{"d_shared_expert": 0, "balance_loss": 0.00259, "qk_norm": true, "tie_embeddings": false, "init_std_down": 0.0, "beta1": 0.95, "warmup_steps": 50, "seq_len": 768, "train_tokens": 578800000}
Below are experts of layer 6 (counted from 0) of a mixture-of-experts language model. Rows are named router (the router's row for the expert), gate (a neuron's input weights, with its number), up (a neuron's input weights, with its number), down (a neuron's output weights, with its number) and show model dimensions 384-511. Each number is 128 + 32 x the weight over its row's rms, rounded and kept within 0 to 255. Numbers have three digits each.
After each expert's rows: "comes before" lists some tokens at least twice as common just after its tokens as in all text. This comes from a sample of Wikipedia text that the model never trained on. Tokens count by the router's weight.

# expert 17
router:183166192098137131152049143081103097074144118073142136096116126143155161162145089122163092084114135109109064151145128105070128153160139113107122112120079161167079114144092164120132184155099139107168119146122178168151092112131152171190185176122121116112143104137116127145122066093159121124162144129128141159097152126144111124165128124117174124130166148144101130171146206082193131090081
gate2:208083135121145123104122141099096125122124079127144130128143151104164110131102127116163128121155134126083142123127108109159115068154172131111086111112153039069161133154102093106160159122113090155133084133125124135105117068108142138217093130153110165115090137090082145111118141148087083124141113186186056150060112098147136120146141139104117136126123110151111139176067126141139138123124
up2:122118121125052139167138162158120137080157083113100147099151104091101138146160129161037132111173069107098102144107111126138161120079150116101169175115145149155115073129128111123076102136120172134143158130158094082109162195161133124122093153065146131139171103125167136126116147148149190107119137145107095080148089060145083128120060127118089134140155155116161098088161102090140109135055
down2:194169137149111161127136176133095145088142137154127060180100146144125137118110117138127170134119073153166122111101076149096122191148061119080219155173150113146149100168119113121188158160138070142114139144147153140093169132177140194113138117134073096107148116147144127113157135109126096165171119134133099114218097085158080098146127105081138115147095154089163111153145199154183112153090
gate3:087124171064133106186113096078118172152110078128127070134169100142107109112095146105112138150093112128176133170123170117144108129089098093117111124132167133133068161134149143133154182133119155114107110074113083082144132163080156169080153117116129087145107136106110106089154050115100095108090170099081076148136156103097049090105094123082137156133160150117129168076151118157099098111119
up3:126180126115135097178122170112121165181117154109116142143134172107109117144132089110113136159110168129103135195129150086093098111135130036104132163142095090204118158122183104102087172140101119096159107112067167165161141118092121115162122153099077179161157107153168142101128113135104126101168141128120150107126092091102108184102138082126102171145142111107169171119167103107122120112094
down3:111082121193126057060139154170104142186140085115115121088145128098174072136133074113111140127143165095134124097130079143103113151112161080182167125144141118082119109125204160101144168130148140126151142138120134133136098180152068061115179126105106177162138149109146061067097102149097133179160119111146153114077162141175097065142088101071152167108086184164131103101046154132150179151113
comes before: " |", "–", ";", ")", " 0", " 1"

# expert 16
router:187116152122145159168164145129055155138123105058194139091035114188159149127091111136149112074150145131130101145114113104114148135097208121038122160110156151130100088158094114143176132154084100128182170157113165135129154073140139133123144143100106058159129076171148106155179107061183127119142117129102107141124156159163109142151094139131186168037113189190133169183118143110147072116102
gate0:081136145130136161150112121153121221075167148146071019184109161119139095117154154083179067101156104123106092121142148154138079153105157137116115138115126138069169150164128158169173101102125061077148144165074134114081134157161141132101150129153124105182148136139152199088145101135209131121136095174115119175133172098147096157094141091190151105141063089182098120123090146187125127124100
up0:125104114191087066119107133170134091134120094189133141102103141135114153158076159151135087117103123169067098133118149148147126060103144121156103133140086107097147132158183140101167122109056116136139120145150118121135115140109117160183176107002138055170144150126140171119104148112166097106058130092167102175129136099133078084135219137143084102092167130091140142116161159130144135121136
down0:094107164136131118114178092139105159088105127103167159123117148106153142115144083074117100114175094099082178145163085124115117161149138158144133236123088097107149079123084105156160092095143087096124134170094134163107129167133131126122151119147102117125163076156106081138102123080122129086115198113098145143119119161137186091112080115175168154107107114165207101095127113126097081144112
gate1:154097095132145166098117095143129198089125071093131153157035090137183176122130094143126161114165121138102107159152147118128176090095140117090109109160112134140158104090132102150108181150124129140173163140174104170049120113147125094183161134122073076167105127160145108137171083080156128088097114108120160145129125141088136090157132158139137131128132126113121098096151094074089243065094
up1:127093183188177125161103116097083078130155177108088117074137119134140180119110105178121151085093126094121128106126108121087100117123147142189148116101192128076141121162183133149124163126113123150122081125148109141170133120146131117171104135099128146110145135173111168149169145076164155149167137128131132136149082093157128153164135189125149121163141150135072096112091154131132119092040
down1:088110082110142171100080161185096139088186199149108147126126141169143148145157192044094104123131113118093124106136153105126168102076135125091143190150115152163144182111123100129104109114062055116120081106136127143149117132086155128152103100123132163160105132117133172108141136147084143131089159110068144131098113158152198118149152182167111143166108159136079107121195187167121116174121
comes before: "=", "|", "-", "\n", "\n\n", "1"

# expert 4
router:139082110117122141130095112121117157122102075103114138132115116111120110163155117083133084105174175136147137136103175115099158109102204147127058167130119167149129111119101100133121140128141136168185190143131165143135136096149189093130168214093141057135154120122156111118144094140217113084149185150106122161068154122146136075094138140148117148138104163153115129136106180144122151108112
gate0:116146116113071103088120181087114149114094096179099102122112114094157109099157150101102117131153116092114126134122095076149140074145132125147123099073092096134184106100105078157156124102150126099118157079156183134055103134157112144101179134092147116140154108137088135106177124119146126147076096087131111126154222189137054074114131117157099120107069102168082197135108194136034174094167
up0:159137130140124126107160157113186100099095083151103092125161070051155131140113128145133111117129135142098096149135123142175167116128168164138161112089123134105136084135050096194126104174086163115151133088100095109105143101169208128073149062149086116162107124110094182117136152141202100168108152127096141132114124162059131056155144098205110129136101088107118187154107102119072190104178
down0:142177188108151091103181192117073168057085132150059062117102141097095120147169119140128156092100136137099130106124111100114099117128112124119194162115166142141122147089118170131131150138103141141126131159139122113120135062077137131095154139101129129099100145034137101138113136194151114167133164096113163165131165161115097067104122145195134102125153122170125122160132134114147152112176
gate1:108191180132109161077119123116085160136192093130143161098124115161122126133137101116134098086114094126114135128106134188074095116187166172101108115073060126149131096146144145103107087179147142115195072125089159193142072150133180116130158130132154054119191141088085164116154117137143126145090141146145105141133103137149136181103107052179171075130093094119113124139154100166149195126139
up1:128104069131110175125131112078179062104090145096073171144149191148198146067107143088093144176132135108080111192108114031141141179079081086089191112162133176168097148110145088167132182116115147116111176115109103094078131081095127106148167149166168177162066088083094121130082114175100106119145080075163107071125123096088124156112130180099149136125128153127079135088187179104164078102118
down1:129179146054157187142106116127127080082146094111146114135093085088084151182130158131148131159186145149117163113136140055114053152148170132168204106069139132080124053111119126121129116181134146110138158122152117136173110117154136126196082135146136123168115130178133122183168095131147149119108132170129164146128135094138097147161132147117148117130167135165074112063145118094126100068149
comes before: " the", " a", " to", " been", " an", " be"

# expert 23
router:066112143141089106158169121089087111116164081097165151081120072145082155201086165157106074128114125141132120133162133053117130159118170140130137148127096178150129127095087102107183132129107125104171203174145140152110155093195116087169144155122149110126137145171103111130138028133199116153125183132104143143151140142187103086139108116220125170062179162151179122133157134139148123097063
gate0:102174066166070123157137123142065139154134115129083132152158174128094158134068163138133114062149090184167159087128092107160124131101168106096080146165106131106138099120154103135134107131179173183113168124123082081122166077118100174148134059119138087165123135135138090112188155146100133114179113148161109108086122150131118111106171112180106141140125132081119052111106138138108131108088
up0:153101111103146169120193178089125168087158172132127161157124150154116147126089095187186155140151102112104116108143139141158131152105164123106176151073169154104174115154070149104060142152124114129143127099111156124070122091156089147196171151130119155157107062107152105147121127164069141159163132104136100179075148086112161123131174139107155087094114184160090147153112151125138086144090
down0:060137119173152095073163056113150140100068118148114108167130072104087123134110131124101124183183143142157162164148177136133107184149144178127129150076160115086166195104138158130085125102095034192172135167124146125139085096129124145163140125126160156110062144149160156135103188158147141122131117187074109133154164130057140124141128137093070168095127201107100112177173180154176151153134
gate1:156158138131124130144146146129139157119129062183116090107113113163136130074110160108102136086062118094115091170091167131114185132109091135082071150135105165086082150108108137102143143147105148151150133099090084134105130103099111127095185088129169138137141126175133114089084111127154135131112136130117132117123118157144130156165175153144150164102096138145127157135077109158111110105145
up1:105130120169179147165144109198147171080113137082156117120133125119080154124146115127127171139098137116179060175143121161149135085159138137086154088120114153165140057131070118077156138157133049069160125115180093179083153142128089056123130115135079144131057144167115114130095211153106134156108146187160079130139186114096108172101124115136145113128099124083141135162113062159111137160153
down1:134071131145103140089064127170098124111132106118153124123136104189179139084125152107176159085123126094086064144148166127106143172145133187127107099094116141107140158085129156050076094150118082102147161140090128165089156088089140128139194095142080089168113122161204145103124185126167072093103080145122145134100165215129193149125101168047085159145146106105088075132106160171130142116170
comes before: " the", " and", " to", " of", " with", " in"

# expert 12
router:165185124084150175136146134105103150124138072126157117110073070166103097123050121154086091084147137155133091153114147114096200145127130144113128134111179162146100067131140104106162117109086103084152190180164140161121146118143131132153144188165071137124124119200139093181142133111159119147156198081099119119043140136141085146139142102203131130083083174134095116137159144095107143093119
gate0:133170137137148126129111212174182117113107111176141150106093129157143133123071133085071069106131171172157142097186123108098130216163108141173136129104098142094098141105123135161159170096131155132127108134155117138184235074166107160207144124134169149132137160108142136129230089109080106074136065096120078157137078151123143138113100107111141127162106101101086116092184170178164103131159
up0:064100076097077131148090193063079106139166118164140131160099105092109172144147080151158150113116127128119117087115150171138127137173152143155189175081145128022101166134206159195122111105097114177118165111165149054129135172134134162098118163111136153088095116136129050139179083111113110108123101106119111119154129178156099152102105173097099182124128105161174120124139166143164126138085
down0:121167060059171087117075136078143072148126180129126161141090102160135108130106114105155126167159119083141148216084127147068117129143144127159139163107153121156105117117140117157137141168065086163170193095019154097096106129139137161118081159130157110162116081131089169122137135141202134138159117121124123129146130181129082202125146105110148080177146112160112125109135112110106130106088
gate1:116096119104111123181134152153199101184120083141137122119106110133087145013085074111110103119111093165198138138110121145154093167157090124100118204130148145127164104131150154149154137101130172125117125120112120129118118138145114105143134150152183126157122135175188092128136149185126094080132116110131153096142122111162137161121136088160110117093155118131107132149112157111165201117090
up1:081133134161097141105104105190135093144167109123108104133104126121089074106180162107111136130114159162059099126133143175146198171127153129157195161140127104147163176103152137110094118124096180114137101132121067129124144155103048156184114122159161111129138151146137097057123095114143155139158073121136116124169150102129093144160113074097053161121121170054161097137135083099149130110099
down1:125189122110062102106098085136199093097085141152135088146142126160138202173165152128124116092145167183112179132126085129130150031132099150153093122066143124066123140137129144088114103150097102122102162150092129164136112140082155109122129135161165063142120174112079163124156096140095195126119128158148120089153085147164105073116109186147122170111106145089131135122090167135122120129123
comes before: " the", "s", " a", " first", " his", " own"

# expert 22
router:089162141092147104135082078149112100136164109050140149140093098163074138153136156156172087154127169154130138136158153097126175131078184082063081144154180135213126138122084124140137098142071070123172140151092165108129114066184127111130106147135136066158148165145135094151142099092191109080124140107096184147111159098134080096163077130128174108059093169154126147114092173112137096119085
gate0:082130137125080067165174136126036159150109131156141099157105124123058147187123143161100105154099103166220122087167140115136131178134181101067103210114134098157122102114109097162167152147117134092139148133070098137134107136128118106138114093176079149134189187143121089102058129100140131160122104140141154096087096150101138125095080163135125142114104178128082097126098118116161151086151
up0:114180103136047070100110163130139131089120115138129144146191089116105153087092132169102053150140149075128136150146128095194066142170129090109097159083139100153121117132149163131109177128136139175109068095140064101119118106093141086100085116144165194080090171155045097082168140133106110119113137066149204113190100134129123110150137082122218167112100165117089111161104090144157116113137
down0:155183186039102099110141138133093109091144108065144109103151143157106137154178089120107156147105024121149196149096119134114105182183173067098140161167133163053126114144116157097088116105129200175091075166094072107141135076150151165116128105127155147084140090146116092091135084179114103152103143109145137138132094090142157142118131182103187124199130127091120093074096086112118157173164
gate1:118141098101091099075140107163150134172125108117118110127135153091073137148072118182134094106122118160108183159103127114127134096108096133132086179148161138092117123173109173114195111123125078089177128169087096142175211135135129102124069130121142064141174134089127133136132116131119097114126075135183105114057128162134142121177125145152094148131134147167135072141149187068137097064166
up1:195136147164128107128101131145135131089112113166133132190078132130139106100106150146162184167109174126124174063142116123128094088091125172148188134150141119174128133034218111133196096153119145088148108165141121129058158136183116151133127124109104146180119177161070103183120136110102145156091194138183169131104173127115163126104144142125104164135178090167155099078118061073105089116155
down1:111133136146104046141145123140099117113160111099094063120057150148119127105092119165116133115125125125142187153155106115095156183126095177112062086069213140132139108120123122107152118127143112099082179114116107101168132076102109073158152158114119081098158091159144107157140181148120061093125056118152141172116097188118181185122152116178198126073145128117123099123131093052145098171144
comes before: "\n\n", "=", " The", "|", "-", "The"

# expert 9
router:134183151079101157114091062133052120098122099099204122154113091133140158104092135107134090134189185147093125140097092110107136085109139084100108151112162132192104113133100133090106151140123050105138121142111169137126136092106144169103102103127135076102126155123116090157142144113160158136170092157134125112053101114170116111178068146142176192132123167174119112142128180122101133156107
gate0:116114137149135124105117078197122121192154103115109095173128059108103069138133148138107099123109146143088112187124119143054177146077172175095121099128152093101152136105130145128103077149091096112135127093118125137153119127120148179103091179109146142162120121165117063095127130162061115108135131197094123084118129156129099164100118080093127132150141123135147136054093124062079095101135
up0:082207127161105171134174145115166133044085118106159088116106095164116136136095125148108115101118108124157122087131043140118154147146140112132167157126143088153151123117166152149152135136145157154149146139128061090093149181162174230137101103074114134094122149160097117139170148118165107114142161103072083126123084137075106185167126146153148161119187102127136098138159106118137120124145
down0:174142104082099136157166146143153142120176126130123140119163173111116072164152157092098139122121158078144128183079110131143111127113148092151135142193079187084162096135134140116160099084111159104122134138149115130153166154123132159126166164181124120151132129147098079113142117127180106096125154064093130116126143145087119188126158120126163177158108167098173122105126093155068142148145
gate1:094092122125142091131078133135101163109177125062179173143128128184152150131141116142131098143149171095106077161134080115150149171068126127137099110062133079147118133141133145130121121148112157129118090118173164176110113196156147122119091122163135107089099138124170072144090117177082188177112090176087124118125098113130092142151112150166189193161131129104136144128135083108145138168140
up1:116131131081174131128138135072131081136091114202149175122125162081094107154128166136110121141149126149159098128163103122037158122155121129121177173190178144103105103100122160102102154111131110077114162099090095117058115065149121141105139135128182103111169172215127125139112159072104065083098082156133085144137137152180159121064161117111195108090111155169064111177112153114109107123159
down1:112107122122140107167138158086137169085149154151122074119114099150089123124126142142120176092117175080155130153151130136151144120134110155140135093122161147112114124120117157182112152192213170120109189128088148167131051124104142157096162087118115125149141189118126179142131072154099187124131143143052114090092140164142203195122089099110180125158170147131163166216100169140144124109134
comes before: "-", "=", "The", "|", "\n\n", "In"